From a checkpoint of a small mixture-of-experts model trained on Wikipedia.
Size: width 768, vocabulary 8192.
Training: a variant of SOAP for the experts, 409M tokens.
Below are experts of layer 9 (counted from 0) of a mixture-of-experts language model. Rows are named up (a neuron's input weights, with its number) and show model dimensions 144-191. Each number is 128 + 32 x the weight over its row's rms, rounded and kept within 0 to 255. Numbers have three digits each.
Before each expert's rows: "mostly gets" lists some tokens that are sent to it at least half of the time. This comes from a sample of Wikipedia text that the model never trained on.

# expert 9
mostly gets: "The", " this", " The", " This", " the", " J"
up0:073144141143142118107156120151147101130121137141141156180105206178117110093115115162096149154150147082160168050087102101167117070127132174141168
up1:126134107125169165089141127138139076152182141112123133134126079129139142088157028148123170106158104109127121113112139146137143088163159187093156
up2:129101172098133145200082106165099126103166074188071154100093172130086135184137133151099089168104087091183118156132125121143113167148126161105095
up3:122110149078179169118127141143085106086106132063147107081111118115157151100078120137103119079120099128119146112095080123137122239077114117132154
up4:191129087115120138127131131096141098181209112190100137120131119102118178147115095139156129158183147144122152142106097173069153145193190112149148
up5:105143184158121144087098064054075098125116114111142145183146115133080090128126110145073117135126050118125106116159153110119145142169068153132109
up6:097120140155130136138138121090161154081122151140177166105192094111087054147134125131121078107095138138129150189145089111118094156096092169136129
up7:099104151167173120160119103160077071167139111109089093130180145161137129133140136161103111122177073130107121115122149101090115143187167101122173
up8:110126184154141095112161120095136129154167112131165146118108109091097132103157164138143142154110147108112187111150194116157156111137141139109128
up9:107138093131128195137172081109172098152139134089109053023188149129120170116117159168119163111171126134086185083085087149059199165177155078111145
up10:130149168131128131074127099111085079121155073152185165100123145141111117096112138214138087124069161111128145131132119130100094150137124155128111

# expert 21
mostly gets: " died", " son", " father", " president", " mother", " daughter"
up0:142128120124129183164078143154162127114116113110116185097127146093078189150056143141107086188162115108076161144157101143111129173092155156142111
up1:095141146138169118110130134133145094205110100158116123121095115132121131151146149148080169104151137170149153117098115113123193123100124133167152
up2:146110152095080082172209140121127164149094097161163069143168120160123153121125101109131131155094121101075117100142157131146106132157123149118175
up3:114093092081151138198101094136131094094143057155138174100117117084106159107103128111142112175106085153096109149085137142138117172128142073168149
up4:157116148069145076148225077125099116159185112120122120075081087114077074103139110133083118170168100122181110090135159086147128138101150133119093
up5:159150135116093139159126095169096175148129145136154102063102091096164155156122079137100170150180148138166124171156135156119146143205159158102158
up6:149111085078123136170176065094135133103103137127150099129155085188094149126127159154081092057115154110118154097159094174081147139124132117117105
up7:136156149119080065150110089077164127122134116140120136156162101080154120130108100142133109122133098122160191153121129206102156129099154094123148
up8:155143084159067096086072081068095105099156141116114146146131098144110110054127147180114164129120167159111083096137154073129140074107100127075118
up9:158126142118105150056118058097226110116127113128102210142083146095142150098106067089117155131178097125100126166124071129152145128122154115162127
up10:072152110093115194121054177104177131170139169108184159156143205128099126108144179149122177148180133113085055152108195073135139113144095148104149

# expert 42
mostly gets: " Rovers", " winning", "gers", " Bak", " Champions", " Premier"
up0:139191099123154141157085113088090147149117165082088081121108114104106129106070125145121083165171136173122097205128122160145151147157185122081094
up1:148094138059124099162107057128138137134150117170163110087112153109192150090076132132103120081125117182131153094182152135115141103156117080090113
up2:117123129144127158091094115134113094170085155114206144166091041158145123081155134109178104152166129139135091159110119098146130129087089155112116
up3:106098135116137058164130085102103135085136179190131163151123119124166119082118124116202111092161159130111101132124116110094086161047064162138146
up4:156107193094125143127105125141105073124111129161116117115135107138122116096122089211120139128156141117040140139116122119156132068154130150173109
up5:057128098132103096154128078081115155165166173113086149167146079172094118121174193137159142162141178086151057147131076088102091102146116152097101
up6:160179127132069108182171059141147153110074161065072105173105098171119186085102154144172105085149154131136041131123115108115155123138165110109143
up7:131145153105122089140114133104125081112120077140094133110114174126129092144079130134152135156087122096116112176150090142145108181116091141172062
up8:092082096125170134131144110103131108108092138046153126166166129129100096097099184132160156107165144122133159172143169109167155149091123124128160
up9:147088136132150131084152148158124143132123148144138127127145135082212170128208126127134140145125110141115147101105165127107130163124050147171140
up10:133136087144133148153149123141138139237151161138108104141149114116111151129138104130183143186076137160103130158142100119168128182126128080125156

# expert 11
mostly gets: "  ", " Preceded", " Succeeded", " Nominated", " Species", " Candidate"
up0:107083074169101190179149147126174144097153124132079082145110119124140125164136113161101136168128110150164092059155139094157141196153182130100139
up1:107087177138176128166127171115184091044135142106094146155125134181130111110179133200104084162161211126153141148178095151112101114105117136112189
up2:094139100147182148092050137101138126174148136144163116124117118129075113081133150095129075140130135135100117138097158125163165168079179141151129
up3:145098098147119205149114135127173149132100150138130144049113119076125126085137148060141133140135097137061097120193156101150153142086136077138103
up4:144117167104117109114121073221135092128154081102093106139083089141137033081142164129089140075112171146123086140184139151131084121021117154142140
up5:122127131083086122132127146163154167105109109085115152150164175120131107134192158097110118139146120187134140124166137109131131142176147109149191
up6:173161134102073137178137080108138154152172128145072086121161087151146091162143157112137168180162157170095173153082098119100158149050154127147099
up7:113131150129181089143137159139105088184123127149149132133143134067153132129122125184148116119131119156167115160095104124121105115157126175110120
up8:201167139123174092126149062100117099116149098151058147143105172101092159140113114104103060088169135109182103142091159164111107159132154118069070
up9:145130112108202103162137134179071115078156093137196122107163097102146117167133081103109089117107159133126148144103125131156122077123131147123136
up10:126088145090123102110167118150145141094208101101116100090133155106151163100080109129125093081163133121089131101182115136154105137157125159105061

# expert 25
mostly gets: " several", " many", " large", " small", " various", " different"
up0:140176181129073167091138142086088084140131133145115157112161105146098072124162078129159110138115107134088169101091106134093162162115106168086048
up1:133140082135081142201130120131113109144130120080096171133108123103129153166160132061100115130101096118102134118137078086121118077087092142095118
up2:163101142135122118147184047127098142143173089089147133206180147123137168157110094193130133112135046109146153118141153055127087134126121165123150
up3:132088078081106160112164114161156244115119136147127121206184114105113155158138142168088140093096127100122045177123127119111149081108136068165128
up4:154116104069065113135115152064127106175138126151099169127156086119064127050186125179129110158130103100153148089145144153114136136184098151115115
up5:074090156154130075182134092128159068169119105067083138074138130108112144130093092113139095092141136149109127114105108128152141174120117149072103
up6:099178093157111145079119168111144151127146109088110124185143105099154093151149136154204139163185116093083171125107165160143175068154128106108137
up7:172137134114139152154173140158174118137118120115115150122109121153137148151137068176096105171167135180180108112124116109122142114154108148126121
up8:141084159134164084129179135143096163126124078142143170097084135108137091123129059160150154145077134142144117130137128086133102093087097186180156
up9:144148111124145139113117125102127129107144108051084153156090135074125112174192148129115135133140074126123128106086162149199151154115129103152104
up10:115139069110116132107136080073175109136133095105106155099160120082077122079189111132098137102154160114146159155081102149132127134143128165079092

# expert 49
mostly gets: " Votes", " %", " Candidate", " Nominated", " JPL", " ·"
up0:135157084114168162094145097192147153191111158109157155111083126114147165152069162157148108147141082149158147143128103096164129118093117143102167
up1:131132132137078190127141159132159098159092170060168098139078139108130134163138116165114097093127095197169209104189142141130149163185145126155172
up2:156111179126110140119125110129148167191088101116140140127144137170100180136144140111136162139156145126161112141118158106076137167107099131125145
up3:077122170110192163093112116139142176114080112159142140197142121134080150093127115192130130122094072168103124162090147091088120099081154079152118
up4:088093120122135096129089125118128075107167114134161102156025103118116107047094166091104135132161129141171147093141140149196190153134108121115143
up5:144135108125093143160111166127138114097145121113128118128158151128138138129089124094113155131154157144184157162066168108147170151116152150149138
up6:158122124113086125157123156158123129138130131132108089081102165121136134086095144127127130140178101149126164119147104115183146105107097099137174
up7:100166103151117131138163117070082115163086143145110176118165093126137132116117115080098126144172115161075080123123111111213104114186135094069101
up8:135171114131106141112126098146128123101164118147144147126127123098109129126164058089168103181182155136145124157164131132175142144123136169106104
up9:156155189156163125141099187137161069099206085092099230106131172175125111131121119081143161125132114139119122126139175148139155121140119128112130
up10:159112115163074143197093087124129135136186173162163142121133063172189188115087121117112129164098134109108177098121103112150068080117148075132080

# expert 15
mostly gets: " McC", " Sy", " Van", " Ol", " Sch", " Pal"
up0:120125126163131168122132158138092159115110083118105113144179184082096129149149176193147143104141195144223139086124136136088123118136106131116198
up1:105157111120137158205150123150095084186065141114151158144165142171113082130108063149168149094131091123123146148197149189186168056136179161123132
up2:047116081103105090106141152121080171165097125165108114165152116110089115136171125126106131103072123125111155107182142118184124106104154091103135
up3:114080160114230105175087142110106148154109094158148107108138120103166116074141169048142136140134141126139147145129117108145090092119094148168142
up4:139173206147145170114135150100103103111140113119084149135131193101130122178105130133101094149173082167160172145203147106171158167141129079133128
up5:175132050137145119109117171088123132217163115161099129114101111114143141134068152159195141113128123157113128132101082104146079168107085157105143
up6:091179115114144131092164160109123074104152111149142072120108133142108144115113155090115067127119133138167073157109123096163092152147167110139132
up7:100122119113141135091115126063059084127125084087144111118079127136096091188119087094079159129145103160165102126096163173124139114136105116147121
up8:152136098138097136068120133052065109180111133094141166142123088113116129108139157118120135169167134171151131131036180186129109140162174075141102
up9:094150097072142175128143105185148080177121115197153120128106128109106127165175110113154152208099092083169152112160124148147095098161161143123126
up10:120118140139143167142085119123130087160083101113159144139159141196143140115099175036085121115147145078140118166131191139127149080199177126176074

# expert 5
mostly gets: "%", " %", " votes", " ±", "′", " million"
up0:055127101165131090050141101113153082151132124121200144134156117085150192137132154135130086124100167129117157137149123100146182136139158121131103
up1:121161081124114162146147164138134153156174143126099146092158099132086112120162197091109114177115179075171149126147116126077124117059144079163086
up2:176153136124115134129062145127071132133131093096148143147106112078095121157102067134121144197144114158154147123140137105113142099098175091125117
up3:136117139150129151080104143140126078134132146165087144153149165149156151187158117156154116115113159186115167140112090146144178132123134138129112
up4:120088083119118056157081151155155069091150148118121148131127082144131057158184189134076122181153098092117125134142150111067112156121144157135118
up5:086146133178185109106055139157241121101112139112162177090101138166154080151156103107114157125121135131139109084105123110131111177113141047086194
up6:122075157158136089138132088097171110044105100191162130127176182140144143123126072038126097145105153124100137150109094138126062155163118110066038
up7:152112080162120137050118106130096113144121080112132166119134109096087200230106149149131101126141186165198125081149189110144115124148150151120111
up8:107177042135163122136169210128133086094066089069112108115158130112142127103132121121105181147078090170145134148116154085082126149169148085144072
up9:100093143171093180241118157167085110120119120097223133153151131136137094123078108067105101140206145115138156139142108136155160155153180147108110
up10:079079133151141150103178140119050094147070103122186135126188104089135144130172138147154169159101142106134156094143097076160198136124159177165105

# expert 4
mostly gets: " MPC", " −", " €", " $", " approximately", " —"
up0:140129134181074149122173131160141145117186130144143153176134103125134145140074126118164099173108127134122146153164143162132145130099084076112068
up1:111170095130113109193094161087130089186166148112117128125151113079164128131138076090157103129108105083177142132092176134153190150128122051117138
up2:124083124144090131183159139112121087100105137151173164136126114123128160159130164149089175173103159195149137150135080157202117115171111097126154
up3:150117067152117139146172189130117118128128135051123176098080108101099125134142149164135078137111126142146168132129152114156135162127199108092200
up4:117088120108124170116135152119138146085155162142144183087080130178199168150165145067114132123163207065140098139185130127094143093121095071161137
up5:117182127139164137142136132172135175152156119094073134106079116119080140163146166121153138108137160108164064172093161118129116109114095139088112
up6:134093116128124118119090075081120121155198157109095176165097154124134118130148178120115145095199205086181108063119128135165167154155097119152108
up7:108112134102115175162111156124070093205095165093129059213085139123132169123154098107130144094162175117149125083136167164179152069193093132126175
up8:082127095089130152134131126097155140148175119166128104154079115143131118119171101141134113098081113127104115088096060074136177131163103170132154
up9:123100145143078168143131110110145104115088127144128099154108129083121103146154135133129116149139169098103164109123164136084127098164123084146222
up10:114134136106091165104106077105146070082157146173111144087125097121137114105169168079123172173089162133105140051144137086189141151157134115114099

# expert 52
mostly gets: " cons", " political", " research", " co", "ensive", " ass"
up0:129129178108147107173189136139163132211075166126099127157092201064097130137109143098120102079125084189153158078175171101107156120146102113161099
up1:158123154113143112150127123171133116058105080078132086103190157110132185147150113152132136137131071108149148151165126135146116124080164096114092
up2:108130155139194177105080097142156129077111175116062110168105077168114159133080113151183127113105143117181116058150073169103110129136132125116115
up3:101080116105144127113125129156138142162148113155106159101115109098148170134151168141115110145116120125131138135165125133120072088128086072110116
up4:096078191086133170122158132041124105154070131152159136211128124121069175140180068134146123117100162121125103153135162052101092081153132162117123
up5:129166139126126120144145111106136062117099170108152168120114081071117119075143131185130176071095109160069135081156145083142168146149113091148121
up6:109073084132220135150095186121120114093090125084116201130151105112116175088191088111114139144163135116129061120141109111130118085090164127090129
up7:111184159098090116130157137118117128140119042135105126101168138136123131115147151118128133085121069122099097100108090179145157129131071082143111
up8:131150108172183092161088095123114136140115125160093143115125157115146122126134123115117138141135144147121188131138102117165118143125173107100121
up9:101152168152097116094079097144126139119146087132147136072158061113080143151111122168055127159155141066091189113169128107121156113167087096150138
up10:135126142066064193064109140088175158114135142084147133133118188120104092036156144078141107104141058071175097124149111117177140137137121206136122

# expert 32
mostly gets: "%", " kg", " km", " million", "000", "500"
up0:167108157099157129005138113103140116120122124061122100124116153120119111135139168144184141083104072156204197095088103174090160116138166136149145
up1:140168119132141104073069087100171088123111091106112143115182081116081135051189138165174153183121071172177094087101052116094126136109132166169106
up2:169187063115087149104114145175107071161113100180142107176122152090136181113127180082123070117135182135125124132093139133181106139120084114136149
up3:160149162114158129130108142130203151111130134100123114094166090106122125157156092086098130160126183141134158124058097162128109159115096111093138
up4:161105114129147104165104101116088122110129135100111130142159096131114199135124134132130120134101122158135100178003128134127080133121131138096125
up5:071127154089115160113076073145155146130145147069176101155129124095084160164145116150168188140115143071150124127108180175175118075170028104163149
up6:133135122147109041087124160172055210137186170128102118120109074098108125128124109120134132140138115121192119154138103130123112128102129121144085
up7:099152174084131148043172106118162080125087097089108180132125101097159106104237104097161102109107119148131161106092123154136095146088113137099084
up8:098115138108124142117200208131128170190163069089130172147161139088119087138112171133141118169142124101119143148152080112129092180113110131151142
up9:142128119148190099090158073084112116130137138133124140158124096175113142119142124150118103160132148066066112163095098126065115128146055126137167
up10:126118191180140141105095099091150116112138114125168087139139108138125167109130082150170176125123155124159166114111139150101151129078099097116136

# expert 38
mostly gets: " season", " League", " Championships", " Cup", " tournament", " Championship"
up0:118151155116123162131129089090158140128171126121113143156137118126176092089131095126179146178082162115134140115165152112126098133196137167160170
up1:110136122147106157178111115081132138095142113107150145152118113184131105122079127139148150117131116109142126183139180090150166128118109175129110
up2:140136184181152150110127121093121127132134137180090121162107082131112149154149147130104104144098136136096150161109093140105128213095159079108073
up3:125106172107108174120086181154110095128134156083074167082121199093096136090130204060128105101141130132141164100105139147137094172164147137080127
up4:153113094139117037120137092147143112114135163149070053124196167145151147094131170152123143111144120125152097169109101103143150135134134168135130
up5:157129137126115108125133094113114152107096104149092078129117118049132089158123186093172155154155120144101125140109132106134192168068094106127137
up6:169134148106144084151097102118172105106158137127154070159131117172128121132182131099179082108146062129132153112102072134103186147134115181071131
up7:149140047126170125093172144160143178140160100146111140152077090135115133064118116139072054118117162164110124141166111149112113109087155118100164
up8:124116161169070113219096091179123158102147103078131127064119099124088118146108147115144086064159132125120196123124155141148126102075133186163145
up9:100129114122104116150117070130147122116156143115122161132180134135104170090124152074073099188126180109150111134110146117166154163135203189135146
up10:106093108108078105137104062121090131146149124177104081134171108104098118074134140115117089118117118131154183167155126121137181090182156193184179

# expert 20
mostly gets: " is", " was", " are", " it", " been", " would"
up0:171119170143076106106145124129161119108124087081143198101135121171112124114144132091090155113131128138140104141165121075096195104152129088090095
up1:157193116109094092121121076107138129111144085138150094166105080123131093145161134189104119118165147157165071089145147080100134087141141127130107
up2:180129128115060157147109107150120081115135108161114098100119126147107133099168144170116185169162170104143099181155196119113104140174145111104114
up3:191121111084129132083131069140104111164118102087134124174184116132153141136129153109116122141151158100168110078136160157145090138094078101175125
up4:126134083115157084066123164077097095111173121176160135131143170084131106089107164113173181125179085148079151087075120116148124087050157116043135
up5:104185164117100158113106087100107089094149115151136068117107097119143110207119136132081101171144122141121137127168143109131134150115105160104107
up6:162123219096081116156135088115169147150134120120149162136091139167147133087148140144134164140121101062074124101112151162126108106074145140134132
up7:072127156132184140138174104111092145121198090114136104122126104116119121123119058081121156196123114112180092103131126150118122181075114133121124
up8:116133165204141129163157150072130123072114115085151114077122079108101095128179115097159135130141091151126173150164117088171091131131184171158114
up9:136143153140087128149051135124178080089105121150102170070115074100130137068156101183151174122127130111158093119130174093139127117161123110120102
up10:146180101133179042136154094136130150104087127089103085153115152072082158131117094079114132102140214147120113148158122110150187158105140077170142

# expert 8
mostly gets: " at", " from", " for", " during", " between", " in"
up0:122171043131088160126165121152128100144127133181110107143125138167122156155061157196111150147125151132156127119100098094114125098190154132157097
up1:089123175135099146158204103128194144141136117178119123058173154080131125110185148084120121174131190146168094141157113141094135121134106112142167
up2:083158169153077133094135173102141140135172137156158126087174147074123123095169137117136094174100100097147058169131171141093200133121223106094121
up3:155171115138148107167117157144138099129101125133133111103103136173119068104124116089139134116171125086130117109149119109093112082132100062153083
up4:159174126170137069197147118153168121026104089138174120130065153100136171165121177146147098154096179111132063120126099100158174136105152104186088
up5:102082195108175077160148121096194069111149048080101138146114140111166132138154133166135096115101161134165158173093114125160154157118097132132117
up6:146106083146101184142104086114164077106145186145103211145173087117134131180163159173141140115138163129158201110137171141152129114149140159111065
up7:138129130124098175068099107112171121118082119183176148077078149194089103163176077132104094145210155101123150136107063134137129131176183109121088
up8:170086144128122130102088146093081166101110172106123040139143093124125118159122107125103158080078106088181154121141154178125067136093139095216156
up9:151135104187127081175142103144116179165126111128121138110121173136133124141102119130131135131112105120124101077109148102084134132118064160096097
up10:149108072092061138083140139075092122072148080148111166074177117105147194150080147168158093164172095138147130087095088132154081062083150090157122

# expert 18
mostly gets: " his", " its", " their", " her", " new", " this"
up0:161144147054126169120108104163097132132092154095154140118166105183099118079098140046122095099122059119101109103150129145188165101142105152113111
up1:162129191086118068132121099113124112115137118130139100121132096095126135141160103151164180112135143155121158167127107140164089084128114061152138
up2:162159211140132135144072133145116117184070110184071083086142105097108201172154088123055105117124154140185102169145158126132089138108071132105184
up3:077138141123149092128129105140154102083130188075119139077161142145120164168168128097098137090167126182168070178070167132156122111111173092117173
up4:143184087086187134153103079091112079069166088096160088153126156140109162186161116165146111106123204138128155144136163141119150148097095133116157
up5:173115138081098190186143144154175042172088186129186158101112131099099092130136143116108143097148127090072183127107164098111146114108138110145065
up6:105146131142103082133120112196055077153149079131173170101145127136130166137133104122125215119090147128172123091089121156145104096115079177128170
up7:165093116146074142158114154166212045127138139138160133090115164114113159137165183083156140113097111084074066141152192158154137127151083110114140
up8:121109155115095195105143125108098132087112130105088195093066166123159093162139144065166154125082070099123161113098133149196123120121115110106175
up9:177083115076085126121181115115112141125179052053108161097136152108133112073144128156164126176167093156139181140073167103102139095102135158120154
up10:108175109163144173079102117099191141133072098157134129085124220041108177131185106153090107132195089130077117130052127119100130169145117189157109

# expert 48
mostly gets: " and", " their", " or", " its", " her", " his"
up0:119123142103147106099148082142146100153091218163072151079127135093126173157129128067122091099082162174100137102106122153132065117090127164097108
up1:114123103149168121066129142102119078141137107098113156122143143125124184164157133145093089082175095186098077114101144157120123064123097122117136
up2:159095125130073071100122120131145149094077093136149073142125147100138125091134161140186180154189112134144086132124073119093186150104091114140099
up3:137114181076135112089123080089119118088117095079136099065132110176147175122080159194132103119211155141119083112081138100084063100115162161065169
up4:132107121083163057074196116202145123088112078188132102110161130123086177076072112114123180132127159079135085073074125085127122165089115145103141
up5:151139178086104118123154134187145178176069117072050086118104103167100129125135108139140090109104093130164139105150099086137163127134142083089106
up6:143144099116157122155152131174082101095144086104122171065147114077053125144172161137073130144163196112152125120161152101147133104092065103114140
up7:171191091118165127089131142042109153142145130102118104160103140143111092111127147150128124168144158136116096127085089131122112160081153114120084
up8:124169164063109086100177090097107111107144179071123109160151127128148131143084141157150125142149132154140122142148185116109105147148143135110154
up9:165176120124156088154113057133144164128105121162143115123150152120068204124139146137204119128065135098171126149057153155103084173159128137033119
up10:146126160143100062125161133121115163082120119138121120089081100070148141123119192154106159186073109115154109111096133132159113143146121109069126

# expert 53
mostly gets: " appointed", " Species", " McC", " Nicol", " Lind", " assistant"
up0:125102154155137160147109081065120127127083148153073113149123107085133176143129108139109171154101119088202082121125092132174110122147143119082127
up1:082187177135118123133138108173099142133135124114135107091097134137148091156082064193146117188154125124132150083059091116159137095181092139133113
up2:125125086134096182144129136163138152120065132118112129197094177054120168159148139108115141139176131099165133122170132187145083108161158134071103
up3:112202082143147137121121170115152118158150137117181108088147118118178156124108133130134118124123122148147117155137145212088044221195138083129073
up4:137142117157206175128175134154123123081114098071184002127158152103127134146094099166153157122197127138089099138104138114105116077165148066084101
up5:139148099143097032111177124146092181171170102099096112145127087163125117102156107117127159120155104118093137104159113143150082144118086136126133
up6:153159161130074080129106127147098158129084090108127141154101153170168147128145182150173171102160108194134141101139198100154125134127158140086102
up7:093105120126147065105127134112138130122082135145097096082155169093142163110138075090150108127125084079108133149168140140212148153133129103102132
up8:144141065138164103104148113120182138181112140095168151121158134125162205147123131167107154141159114192115119097226104145069123142104160098104143
up9:154148136139107104157150170178146124142100138105115121116097144128136176169137112134118140122111076055139138143129069081111119113179190132079141
up10:155127115136145118114190083123125136150163174123146111134143174158136151113105105157108111114111149165168153086132091145147097072152112060178126

# expert 61
mostly gets: " JPL", " MPC", " Candidate", "_", " ±", " Turnout"
up0:121180104176120122114166126172181126132102084101172162141107092162138224154138155116131156140118123160160172128095127090185169182097173111153139
up1:128236159166178132058157136145115109091106098094109146107175188180126138174134148090132142121169116109129168124078187127107148122086116186127118
up2:137156160156133131113075130073148120103146126120162171123104116087061143118157083091164108184102127139135147169121095158144169152117153105128151
up3:120054174154136104134123111098118112091156083113082105171101171077103129117137104169119141152130163107184157128144100135168120116151100188130129
up4:126178116122128116156071143126126138158145142187170106128126135032113130161130122104129072165156122118087087140066150158114158067117066125107127
up5:116124157139119099078087180093112133044130144150074120167196119040121113133122172177151156129154142105134091077126206074169099146090136172155106
up6:120096129149148148097119124076141087081050172150064162173213161145130123116156145078130154150170127058104124117159137087185158139087125141127136
up7:106133133151128117064153127148107077170130198087125130193170133111085144152168124105118139087189159079179183101178158098181109081194100166195107
up8:067122101130140119097161160087100082168129132120113085139125129137142164189143086087106191135150090154115115170079132105176058157141156067078106
up9:152163102163135072127151119166118067181093139127175103131130127104066091113203126094090089134076132072122168128162162164161107125125129124156127
up10:094146113124066106123140151124134149162149106109146188101044127010163138167105134094131147141201123120109137056207096082119184172112145135157123

# expert 59
mostly gets: " Atl", " Bak", " Lem", " Vol", "elt", " Kit"
up0:166119134134175081068173147088096121104084073138178150166142062086150132144149126104168134074089094115076123188144110108141137117150107093094151
up1:123139157162121072150182050108153189113114115112168153180209068120155118158081139123132110129150144143103145090146096102171174158101082162112133
up2:095136109148151122103107132137173106116160068154111132063155139134112120146159130102165059132151142120183105128200138134154160101097165117122089
up3:150138120146131117133052140119117146118130128093056096226161086148111093195160115098144120097123071132158110120162109168109162143084012076065174
up4:138130109152132111157101146135145111137217151099104177123100091131082127051171167153169116143118103108110161094133141120133116116154163130176089
up5:109166047130067089140111131159109124153159119150188154089120071107175145049122145128084140132112125111144153143138160123132152060170095133093099
up6:027157156115201181100192206076098160143140063157160172159137162127078098158188139093087110121162107155171178122112128103119103094125104156124148
up7:075143161173085085092186146156100152107173138189089183183133088188146092135198124157174166172139133127174151130111113103100162173033111069125080
up8:162128157151167124190110149135122154092071120114140128188107117181075180175083163077152122104155119140152157125083174117191165128094180111149147
up9:103152115176149228114178142121173086119135142107059166119159111193121098126138141159133133100151116153147123106136061163136170088070190116095073
up10:051099119074085145080151038134103119119191075177146154133143109130166150130125085116143120135124153193218174141036140134201159138148112151134134

# expert 56
mostly gets: "″", " JPL", "°", " MPC", "′", " medalist"
up0:100097145125146132108064158142112094166156127199122142116135124097148094134143155106144075140127184172130139161161095092129123099140141141136133
up1:129131107158149099130181103111161148110153107114079160148141127109151089141180192142099102131120142144137098164132206142079145141132170090140155
up2:050112111205134141177110088139139109088154143030120129162149100157091155103207157125148116132138154142136100116104135186156104112160151087126100
up3:066205223106144130068106128192093101146123157162184121112185092137145115132103123104119151102150096147083091136119150134136122131139143112150132
up4:113165132110141138080086158079098123094153128075092170137133135111113183118130128126044138131143109150118112123090075103090137148093134139130119
up5:155168141136137166119092136120171174140171081139091139135092210156103160137209148090050147126144107118120151053153130108110183158100140131124088
up6:175142135116201154126081144150112146156112160108091142181123124116140184138171127093160122111149152158111113167091149083170199079147115108123130
up7:155137117166129094112151174111107116151126095164113160095125064104159112165114077133115129120143076132135168146094084136154108147116084158149128
up8:182136112123123126145166130144145113167101108103110093121150080132144097095111157169110118078068200078115135116139138116175149090152122153046196
up9:179126176145107122115185132123121145125184141131092110167164112175163135136205177081173094116184149134105133089130075183146139100128086161056131
up10:170157092161105085125153124167158135091129132076157124104140107134133141150127101090188068077093053144145107027150200060115114138210102110131111